{
  "d_model": 256,
  "normalize_top_k": false,
  "routed_scale": 1.0,
  "norm_eps": 1e-05,
  "init_std_qkv": 0.026
}
Below are experts of layer 3 (counted from 0) of a mixture-of-experts language model. Rows are named router (the router's row for the expert), gate (a neuron's input weights, with its number), up (a neuron's input weights, with its number) and show model dimensions 64-127. Each number is 128 + 24 x the weight over its row's rms, rounded and kept within 0 to 255. Numbers have three digits each.
Before each expert's rows: "mostly gets" lists some tokens that are sent to it at least half of the time. This comes from a sample of Wikipedia text that the model never trained on.

# expert 90
mostly gets: "on", "ti", "ori", "pec", "ani", "ev"
router:145126092114134157105146125130108145117095150109118134111113132135125120142141160135082125150153108154112105118113166165117098126093135126126136121137098116155096161109116135118097142139139115
gate0:157104142176123138120082172140108137102145112099079154149176165129077152120112126118111150119125117122129163104170134154110137095153149118121152129134152150103116148134136121134120158130127160
up0:129110123104098155118137165115127151142117112124088131134103162148129121116108125097132130135138171123121152158161127130118124143148164106142159105152106191121076128081127132115125106124169159
gate1:139152105114143111096131128100106115109159152136141167131109157105114112143086082131182108133133172160140139144113107156160157099119110096129159144155101154142125135112154148098169120172131151
up1:098131138139110134106139075144118131131142126117093124098142162143108111117122173111162120125113172117139115148145115169155150128108111073125171094079101172140157158143126157144111145153118133
gate2:141141126125115152124160152130137146135134135161115095115149118155081112108089160130162157125134105117120130195145114117107121095120131162181130080128119148099125138124119138145109148161120123
up2:079106150133106099171145130105146116145150125077102137157099139104114138126179093158131156084118097114108133143111180179132135129087163141167099125161132135113153093101121106100100128143099131
gate3:102129112065149131150147123104157119127117132114137142146120116160182138117097113152099110149116095117125111158123123130115145135144124103116113100139143123127124086105150118093131136126112120
up3:098099110100144101131113162141159135121118091113165136099117141103103095128103158105137119129127090126087117097127103123095093184128094166128091130157118137124125119123142097127139131144139123
gate4:134107137152141134137129142075149117119133125134131096220126131095134109147141128146117124117100110139124111129131137130103097106137165124126098125114120137131144106169132133138091173142119106
up4:123127134111124179127140107078134172134129137146138179140097117131125130144144084132131144146116143202120120127164149168129129134156171126122078114152151129127088159121141134111076130155164137
gate5:095112133111086132166140084145145127145111125110126137162115107102091089106100107156115126128163152150111119135093140138162137108128151116101096170098140140131139159113106142155080112102110160
up5:127142110096153120176177070120121151131136129119134102182144049119174162117127102137146122130135089162101135144081126084171105074120117137164116097154155097103111092100155124125123133133111129
gate6:132133113133149135099117132062079133070163129102141168171114168140115124119139137125197154160166145104118114129162086113101151124140130132112095067125149096107097132123162148136140128112122157
up6:190131128119138088155098181080142117112146097096115121139128129143102127110130103164082084099128120149091198122136152156150119124158121099111129156104108110199113092139123097129077084166127131
gate7:080169152117164116133110106124131141098091094105133116137102155109125087091155177090092154135161113130085144123145118131164136165177136108131150106132098130164113120140115147137131121159137086
up7:134105119096092107096153122155122135064127145137100091156132107173126149149094145135141139119126133127169151153133072108113093142131108143122118132129110108145145145114078156121090129083086148
gate8:076129144116117099094087100088101128085115109163133109163090165180158152157121148125126175152114150143161122112135120097125140107112129151124117164135129126092088117090126155080139122113118151
up8:128095145101115147115133093156141136111113106158124080172141073143136106103156133125171140149152149097110143151143153084080175110110116136128154164118119166148125119124130130100137137103138146
gate9:143099096134135120121152110122146120137155158124125178087109113177152098101131144123099115116110160116113141123116103111155080148122115104156098145094148149085145111139166171110109118130119168
up9:119103135111161116131140127108086074106099147171113124124068171167131131154108139096119101113157083135117123118148141089110123145134135089145150129153161065135082118095132146168122138138135161
gate10:115144135130096129086147150168126126114108137124152091157109086144105101163114140084121156139114100107125139156129140134146129145128113204136167111150111082153113153101114135125128141114169093
up10:116141146065140128098106126130161095129126190111157148111106170139088134107094075114108146112117107149152109107093157148126140119095164114146141122120134152125125154129164135095097118142154116
gate11:143113128151127122088120131152128080140160126121148147108095087107148113137130080116109118145117082101070114153123128160132132170106137154131153118121110133105129116138135135153139146096122165
up11:102112126095130151128168135140137116167091170124147117150148127121164122115178159091130142116145104129131117117123119073128077147147120087113134136127155186105129124109116107158111144103145129
gate12:091115163150132163081120168124168149115127122133121094118111102104101140128143117112075125101152116115102122158127135118168152141126135151158182137101134134133130168059091162152138148168153116
up12:114131144142119154099104144130130128104150102103153147125171190132148118163175143127125141125142114116112107162132139115105115178114159157133097154095142121131151087133123125154103107095101141
gate13:113105144104130142112127105163167103138091113158127067129123124126135120147130135143122088131144147163096164140120132097095152109130135138130137166131153114136124108113148073137134141154139142
up13:153121117129123115111129110127135142116137150135125179160148152141103126113149151161135101150153176155133115121160141115132132156110188119120125138128128139131147143121121120125111114104111125
gate14:095121101147133116074155132095105101140113090143127102161103110104124120136115121144182166132142103108118056121094100102097087063116126135087158122142136137165091169127118140126116134141135126
up14:139098104157105139102153157134086092129101145149146148145128133055084107108121171125102173156152137104123120123084113167094109115068158136123139108137131112115075165137101109103115111093137153
gate15:161094168120097090130168121130115117130101122127148123111155162125123118135142128101177097147100102137115089142113127145080135148095126143119188093130123100129130125174134118085096129118120127
up15:132115126175116120154121121121143143157112131085153135131120134120124095103140132115122164126122115158128115129099135141086143111116146142123087144139103158081110127153129122114128164096118123

# expert 119
mostly gets: "of ", "for ", "from ", "In ", "against ", "during "
router:142154112080117166111125185173076143106124152094134130153114111132129109174132145126108106123167123147141122126128163137116112148126112118143112132080130146160101131108130098173094096177117144
gate0:125100140132165069149174079104129126132130164138110098120147117108127111092110106125154081133106150117162149180122115135161117174164152124089137137128161105090149092135115143098146152111134160
up0:135159109150151115132126088102113122126166167125132158152152130086161110148125126123141145126133141090141137131154147083169105127144123136125112144118140117185131134137124120133137120089096144
gate1:120094077185089150155149127132105094121126142130139119098122111098152163149154139115145088171108149097178125151127128140124086181126121087088122183154160110135132090113122110109093108155155141
up1:118164117124131178142115140148111124120129146159110133154128113123141131156106129143110122102120155112094151148137110153140131140082104158169120124153085108112116083135163126104111119146145153
gate2:136107105136123150103125124160112091137133134073168144117124145149122146106150148134141168111116157138124081097155134097107111151090116132130121120133132142125141173144091125145141128129130131
up2:138078110163104139151139204198140141147118150109144113122114148108145129134175151120133156123128145153103114111157163099133179126088173135095106143078110151081117127098106167112144139122165107
gate3:147116149119151160159131128075099159087166138147168125084114162114111123127117121102118111156138155127130138108087132116090142128140141132096095109137153111109127141136111123096186099149128127
up3:132169107135115155113120156114131149161118123140137176127146132128170133143127127118161140145159099127114095106130151141118122111118104164154109166086153134173157134117143150137151124108146177
gate4:108126151127080119122138109173157139145145112168114159139164132062120132110156135133146096091127095107076076166125123148125095111143118100159112113147149149110118114115158139159136099106114111
up4:120113144101109112119154153187118098134123124147131134146141119187146137098124167147108057154132111137102118161120150141103157140160146167140107133094122190080133125152161146123094117089114140
gate5:120140160161123105152092129142151152123087092149081130192149137141163122128135152074117126163123131140108143150144083104118137093150141145108165156136126087086106125140166133114112146180133139
up5:128139147106128175107120132136096109129136107163158140087153096104129108144162118098141080128159129116108080135176127126131120147172123143160128150140096099146133149127144143139133148147117098
gate6:138187074107120113104139154116123120147109145101130087113122164098109135121174133109185128134151098123127021148113108128123105090169153179143147154140103144118119110120133149091099150136119090
up6:125121178142114170105085142142117117116143102160127118115157142066144103122148135145119093102123125097127148094118107106094130129110082132154120153096172134157090168115144180118118103140142105
gate7:098144131152102131125130161106172139170120101110122102190136116094143156116118124128085120138173108137139153128120119131150143116134125144154120092126138123151135135070148183146092101096099109
up7:141108164149114174163099113117103136146151130126108076108123078104092093137137161150094149165100132093148111113117128146131076174156119084121135168055139153125140166128174091189123076093165096
gate8:142137124119136116116118099098107084098131103100093115143127142149100114094127118123119108129113094082159111140094128148141145149102187075142107100169095108129121144140110089145133130148093114
up8:156146150126093091141094111163105116148072110118148102104170136121113157177145095151126101132155150095123125151147140117166136155147171142169125151138103130124084124146160145140150110144127119
gate9:088126117150145150082167154109125144153139120156144102121116139120133135142120090146092119096138149160099171117164140105110160100092112110113127149110167155118161175131088145107162145113130113
up9:157103121124145125102134148132127090117157104137089068124130129104143109141065132122080124132107147101127142123158131147160124149142132120119104133084138082143103153139134159115150051097136101
gate10:065164133158145113162091105126145122101151094108120138111098190165134138092130144154130156094143096161143108117141082134083149114166090167126131137164110115085166138133101167108111136140147118
up10:118070152095163137140174118146180129141103165111139118138181127209157177120101157097150114124142093142108134164139146132167115145163165086162116127169142131125104069153127131084138152113151159
gate11:144133129158138121110154098131120097134161142127151098066106107147113157099127115136153149115118138138133089139098110138127118126088164094097129122129143086127154108124154139149085142181129122
up11:111145126133050128123143092127089120135116134167126134190100113143093118155078144132152090121167149105155110135166121127134134153106069140146091103113068096110121127143099161130120135134117143
gate12:164124147117083161120149083098104130119159140180098121103070125108122152108140192163101165072129103116131122110128094091113124137122149133153182146144143147107105135135147157132051170190139136
up12:148123119143105127088127116116088108063108084130154119120122114131122175125130154117194098145139113133120094157160080146107116105147089175126140119156141130109142131113108114102105145147162125
gate13:160094103154097089168096134131142143143149102157171108113128109074148127132134114133095142143138144119110147120126163125141137128128156185109160106121073095133154133126147162026087125100123108
up13:125153118144116102104092144139180171124116143106126155099134144117113104139118123114136136126116131142120166094161152177130153128149137174127089157108097135111095120051158092129114149127131101
gate14:151144077130087157121136108141096126121123114110134105128145121103098125108114152130154157154153152108133106081121117128119126152080131147136141105122157127140148161116119073146101133099112158
up14:087108176161152130143123114151131103136095087178098102132147133126144158131150137146139115092103134123117153110100124144144120094094147145095161135158103144099126121120095144134143102132117133
gate15:107100117114144139185145098153099168124163105091111122132122132134143127122118133117107111101115099122138129123120162122154119082121140078124106132131134116103066161117124165135106137096103163
up15:127089171175085133149092157159138125165111096155080140138102117128140141073160144114159094139096121142098153130166127112141150133130125146110143149145153130123152101131116123087114143137110142

# expert 7
mostly gets: "g ", "David ", "Peter ", "Paul ", "van ", "Mark "
router:138163154093114133092116127158118132117109142117117097146119102165136126154124137118096091160145131169156164129119118096124100165136074107120112103106128151118108175099117118184113115179117147
gate0:131128156152100106180091138131116144095157151072152116138132080096147110082137135101166109123147136116111142122142100052147107126122090096114123161109121100123121146118105076133156161125096128
up0:107131098125159099159134103116111117149109127154125114132133120159121114131156159089134142144151106145155145153113140123095170106144153105105169119167114160124093146110142094100147106113162137
gate1:058160155176110082119112132129158166127108102128122144158147127132120106096117130131152089085171119138131117118154117110166143113145149162100169130134108154114121124116142154123092104105129160
up1:169144102091119155112185122135109121124171135142148117141095143093130113086180125108162126168116169186130157157164106128126145094128137124118157109159107101144154119119163105112122136133152137
gate2:104155164176135145117100142184134103154166121093153189097066126123143133090108085148121144143102138157151142191131147081109132158135146132182163132148143146139103132158136171077101141140123136
up2:101105162142149111130135122144105126115158162161156104120135128131107111161095154162146146121170184167116109150148154112138131149120056152176113167131151120162145113149130167131102106122161130
gate3:128152136124179127099108152149133162131135114107103123150133163086095116123124117120098119111088099165120138172130147121088155121179151161118122146150125098098139138167148106112102087128120130
up3:117113136137114140164153132134111142142147122143165125105138127122132159112117125153130145092174088133134142121160170105093109121115114134082172135120117140130137160097107158099190172108136110
gate4:118129155110116103110136112119121135182093125122122175145115115146130087143115142118113134166119137113131114127118115078131110111124105142130133171116082142148106171108136157135120154124159093
up4:192141126111134150110163133163117160142199134125156069124143116102134116121139145129117130109124067077152127139105133099105147149115134109123123120107149077177130136141128117129151122110094155
gate5:099148149165106078131116146142135090148112135155159152116110145144092172091154103109163163122131127148139144158134128122124122141133159156150142155109113141139159145136153093189086121135104147
up5:118133105149127104150097075141132125161103105121099099119140162138121100115121104105153159178149085096158101146079129162146157099146149129126119136106136082150179099127094126099081127120104130
gate6:126110125169134102144140158123140122127115133179116114129135133093131127125159151115081171183113108133146124154131149087151137136113168156140135116126097127135097086145115086146114149124095082
up6:153136117132093148131182156149138084110082132168137151105134090100145129154127120168143156140100142166108182125097155126100141153141134136128176121134124092116115096136124101161117157136160094
gate7:115082147111173075086132129098140106145146174132146111109094127128132129103130096126146131130129130107079118155150140131088148141122138139111162179122147105166096133134110139102119112126127124
up7:114159133151132115151171125141167122136138132108152096105185107105091112094177104106120105092124116109073106097134111119127116148152124108130083136108182130117109106116138141111110156100130141
gate8:157097121171103166102094097117162151201130116097114114101134105137151121099092139118127102104144126123135118116100145142080146109137152125127125127139072123147132140164118180108150126096065085
up8:150103172140115160127161137133173118111114093097147119173149108101078109150136134112120168085146114153143127114180136157131149082115136123133089142105145127162114172161119180085175107164153142
gate9:130159144179118151126128088138091097098176158170127117067139122122155132082080131112152117157168075155134123143115123132127114110100155166148118150126097113140109119120115135093115181148131089
up9:135178136143124126060161144168168107143153117123165177152120148134107101163081137091103155145138117137150103076134166081091157142131122125097086109093097163086120132140154107143129153148142125
gate10:123114191131177145108112109129135115136125158089128140122162137105120146147127095099133162178180137128104123120110109117123121141136125104086137057122160154136148145131090125111156107156126140
up10:164106157158075098066156169134115163126162119150145128127118138114105110120163123136109122196096133129128139150179142073128120144107128088105141114137146153110129115137129152154127130170123145
gate11:123139134167112113164107133086100142160146123166105097133145088167129155102136108168150132121074150126124105174112138132133144120130122138119131164138157087139139137114091125085129149112079165
up11:124141063148104118087110121135098121092103147164121116119100129162165117111125136113149136135139113152088113165104153114089122111101143106128144090123118095130106129176143145107072112164125149
gate12:134105153117136125145117119115124159153147155098153106091132171127089128111148144110136154115116139135123131087145092118180097112122129128161108112141149147138165130102145179119112149113137107
up12:090128105119139074128134131126160098144080161131146141136137110143114162152158148170178140155124112109131111123136135176169090144086148129159108140092146098115119131092108119121152108154072110
gate13:132166147127143157137132158159142160084126087108105170118129138126067117166091093087132101108131174094087113136116156094115124130141139158133132096109151170150143139154158137148139140135148129
up13:116112145113110138121108152157117101150133143082100115133119118096102080133131097098146087089092128139103182112109114076129110087108106106127142141121157163131163140131136129103124173150152131
gate14:108124136155139129096137125146116166142128131200157143099148146126137111113146131124149139163172146112144127123105153127136075101140102144126149100131121089165105089158114124122097119107085157
up14:116130140137116136070145120128147117138088105132111166078166081120141146091125165164163151150153126103156102140128141146150096155106134110127125134174146120112135112159103113107107157096147162
gate15:128135142140120159150141124123134185142176113113138139167143131075128066145112102115092137114114159123109154088099118124128116146082088150115120097113092108117127112176105112110141085137128155
up15:123110105125120100169145165139140100143130122091125110116128118124127122110116090129120126120079096121131085137097107115152146144136115123161145148102172149144068072142094073096121120149102116